From a checkpoint of a small mixture-of-experts model trained on Wikipedia: a softmax router.
Below are experts of layer 4 (counted from 0) of a mixture-of-experts language model. Rows are named router (the router's row for the expert), gate (a neuron's input weights, with its number), up (a neuron's input weights, with its number) and show model dimensions 0-159. Each number is 200 + 30 x the weight over its row's rms, rounded and kept within 0 to 999.
Before each expert's rows: "mostly gets" lists some tokens that are sent to it at least half of the time. This comes from a sample of Wikipedia text that the model never trained on.

# expert 9
mostly gets: " and", " to", " as", "-", " from", " with"
router,202,207,208,219,217,226,188,143,192,196,179,228,212,206,132,164,164,200,213,210,171,183,230,229,237,215,181,202,221,169,216,194,246,204,182,230,199,190,165,261,209,173,181,207,223,221,175,154,199,199,191,193,210,197,214,234,117,210,183,192,212,176,144,196,221,157,209,205,117,174,183,167,187,245,188,182,229,204,221,198,211,187,270,210,188,123,221,224,175,182,174,218,133,161,134,234,208,171,226,230,189,252,219,186,189,163,211,161,231,160,185,123,251,197,223,204,170,226,172,173,211,168,192,213,167,229,212,199,169,198,125,194,193,232,159,225,251,250,155,208,210,189,171,233,153,175,220,164,201,196,165,182,181,233,184,246,172,188,249,211
gate0,186,208,199,205,226,167,182,195,173,267,247,205,226,215,194,161,166,161,188,199,153,153,210,198,210,255,271,192,228,175,213,176,163,200,210,179,181,208,159,180,178,193,182,210,189,229,238,199,211,193,213,172,237,233,197,267,157,215,189,184,215,168,160,221,167,221,199,211,153,203,255,177,193,274,157,215,234,180,222,261,186,208,217,217,178,208,218,185,180,196,208,244,244,201,191,230,220,202,201,248,174,175,151,237,187,215,219,236,166,199,215,207,171,180,181,238,260,228,246,221,138,176,229,273,225,223,199,193,196,251,158,189,202,213,252,198,232,244,198,266,199,198,220,241,212,238,225,197,145,174,183,221,197,231,209,219,165,181,227,101
up0,149,205,212,215,214,232,231,199,229,163,181,171,206,237,170,215,204,211,174,231,231,239,218,247,172,210,225,196,211,208,186,225,234,194,169,167,169,166,178,232,142,208,208,180,188,241,244,222,212,195,205,185,212,231,199,198,180,203,207,189,208,199,175,195,187,236,197,181,213,148,218,193,210,184,197,212,176,181,252,205,186,150,183,187,193,194,188,212,162,241,167,183,203,178,264,233,211,190,159,186,219,175,204,250,266,168,225,186,241,192,213,160,207,194,193,219,209,254,215,223,239,203,193,236,232,197,227,149,183,209,166,204,237,228,215,193,191,178,141,186,267,197,211,262,155,142,186,213,199,215,193,236,230,247,188,208,191,191,234,179

# expert 3
mostly gets: ",", ":", " and", " –", "),", " The"
router,196,156,185,198,182,184,161,150,205,213,183,217,211,264,136,209,160,210,156,313,244,201,196,201,210,171,223,186,241,214,146,205,170,177,227,169,192,170,222,205,185,162,235,231,136,212,129,181,183,175,162,146,165,169,243,196,152,195,224,144,232,189,167,207,172,197,249,204,214,143,178,197,200,171,165,252,189,222,171,184,185,202,182,216,218,156,252,224,187,151,184,226,191,232,253,162,196,184,203,212,209,224,186,128,148,156,175,241,225,166,199,210,154,214,174,156,224,251,175,190,153,216,163,187,182,181,241,195,248,198,228,233,202,200,236,162,169,168,202,181,189,250,121,223,173,210,169,241,173,197,239,195,228,250,218,204,210,193,146,175
gate0,155,233,177,155,203,193,226,201,204,244,187,212,168,220,232,149,130,278,181,195,156,174,243,248,161,186,238,127,202,236,199,198,154,234,246,208,198,194,206,202,170,245,210,192,180,174,215,189,159,202,221,170,184,208,199,219,212,197,225,201,202,236,184,168,176,204,185,236,242,142,197,170,213,201,192,164,186,197,198,156,190,203,202,163,127,197,246,226,210,206,254,256,167,175,220,211,185,185,220,258,172,148,184,221,173,182,164,199,248,221,194,185,160,213,193,183,221,223,217,273,219,207,161,169,202,240,173,197,210,214,195,262,230,251,230,176,141,221,223,213,208,212,213,178,225,225,183,240,163,203,257,193,173,240,199,162,207,204,237,175
up0,198,231,231,125,142,186,180,228,153,225,189,188,192,177,221,149,222,227,181,204,168,265,158,238,210,183,232,168,238,159,217,237,193,253,253,173,254,169,158,213,162,257,196,187,112,193,208,166,216,200,205,216,172,194,205,152,204,175,232,247,237,216,205,222,198,219,184,236,202,164,228,183,206,192,201,150,183,225,172,202,232,208,171,210,199,175,201,192,184,220,178,179,194,238,242,243,168,202,201,188,107,206,206,174,206,158,231,159,256,146,176,204,213,172,175,190,192,241,197,239,233,204,168,208,184,252,227,165,179,215,201,238,249,211,227,231,240,248,225,185,222,177,196,235,197,205,157,230,176,176,273,224,189,239,222,189,244,179,202,201

# expert 8
mostly gets: " the", "ing", " w", " d", "in", " W"
router,199,201,206,200,177,177,218,209,198,164,172,232,202,227,194,194,224,206,270,243,228,177,165,195,169,182,139,201,201,175,215,149,196,230,176,239,199,189,205,203,245,206,137,125,215,206,216,250,175,215,161,208,190,214,165,173,250,123,173,237,184,188,204,195,175,183,208,231,193,215,162,193,223,175,211,161,159,178,197,197,194,179,223,166,194,214,129,207,165,165,250,181,180,172,209,187,183,185,220,213,181,192,217,182,168,235,197,151,163,245,190,167,165,197,215,153,196,192,261,186,207,200,228,164,185,199,226,198,225,218,239,178,204,227,218,190,197,170,157,186,158,146,214,142,163,171,149,225,231,180,215,205,221,187,177,246,180,192,207,221
gate0,243,205,194,174,230,174,200,211,181,164,194,219,238,213,249,197,228,230,163,258,195,193,176,179,160,243,173,208,255,249,245,169,194,243,213,197,182,192,265,215,191,216,162,167,149,150,188,232,159,195,149,180,186,216,198,188,215,221,204,222,195,186,154,163,209,218,221,224,185,173,201,205,201,225,205,229,207,259,188,209,250,239,165,154,148,196,181,156,204,182,234,187,184,251,216,206,174,207,283,124,173,267,149,181,210,181,180,154,173,230,142,201,192,245,182,196,206,234,199,197,198,183,240,227,176,177,160,189,166,184,206,230,206,181,222,191,159,236,256,166,165,196,199,269,211,173,162,211,155,213,201,166,240,216,228,262,195,156,178,203
up0,228,254,218,233,205,236,209,183,215,182,197,194,196,169,221,247,202,182,202,137,244,256,187,210,203,194,185,171,177,218,151,174,228,173,185,193,172,205,239,144,185,175,216,180,198,210,176,156,178,216,174,186,189,214,205,206,175,158,214,161,194,199,244,210,219,215,173,246,198,240,195,213,178,163,129,214,182,179,185,195,202,214,166,176,184,189,191,164,204,223,164,226,202,234,237,167,234,197,189,186,183,277,240,166,224,231,191,171,105,190,212,180,223,242,195,212,175,253,229,161,230,184,169,131,198,230,181,119,181,211,261,201,180,203,249,169,246,234,227,173,134,174,253,222,209,171,195,199,202,179,242,231,248,190,155,149,226,247,153,167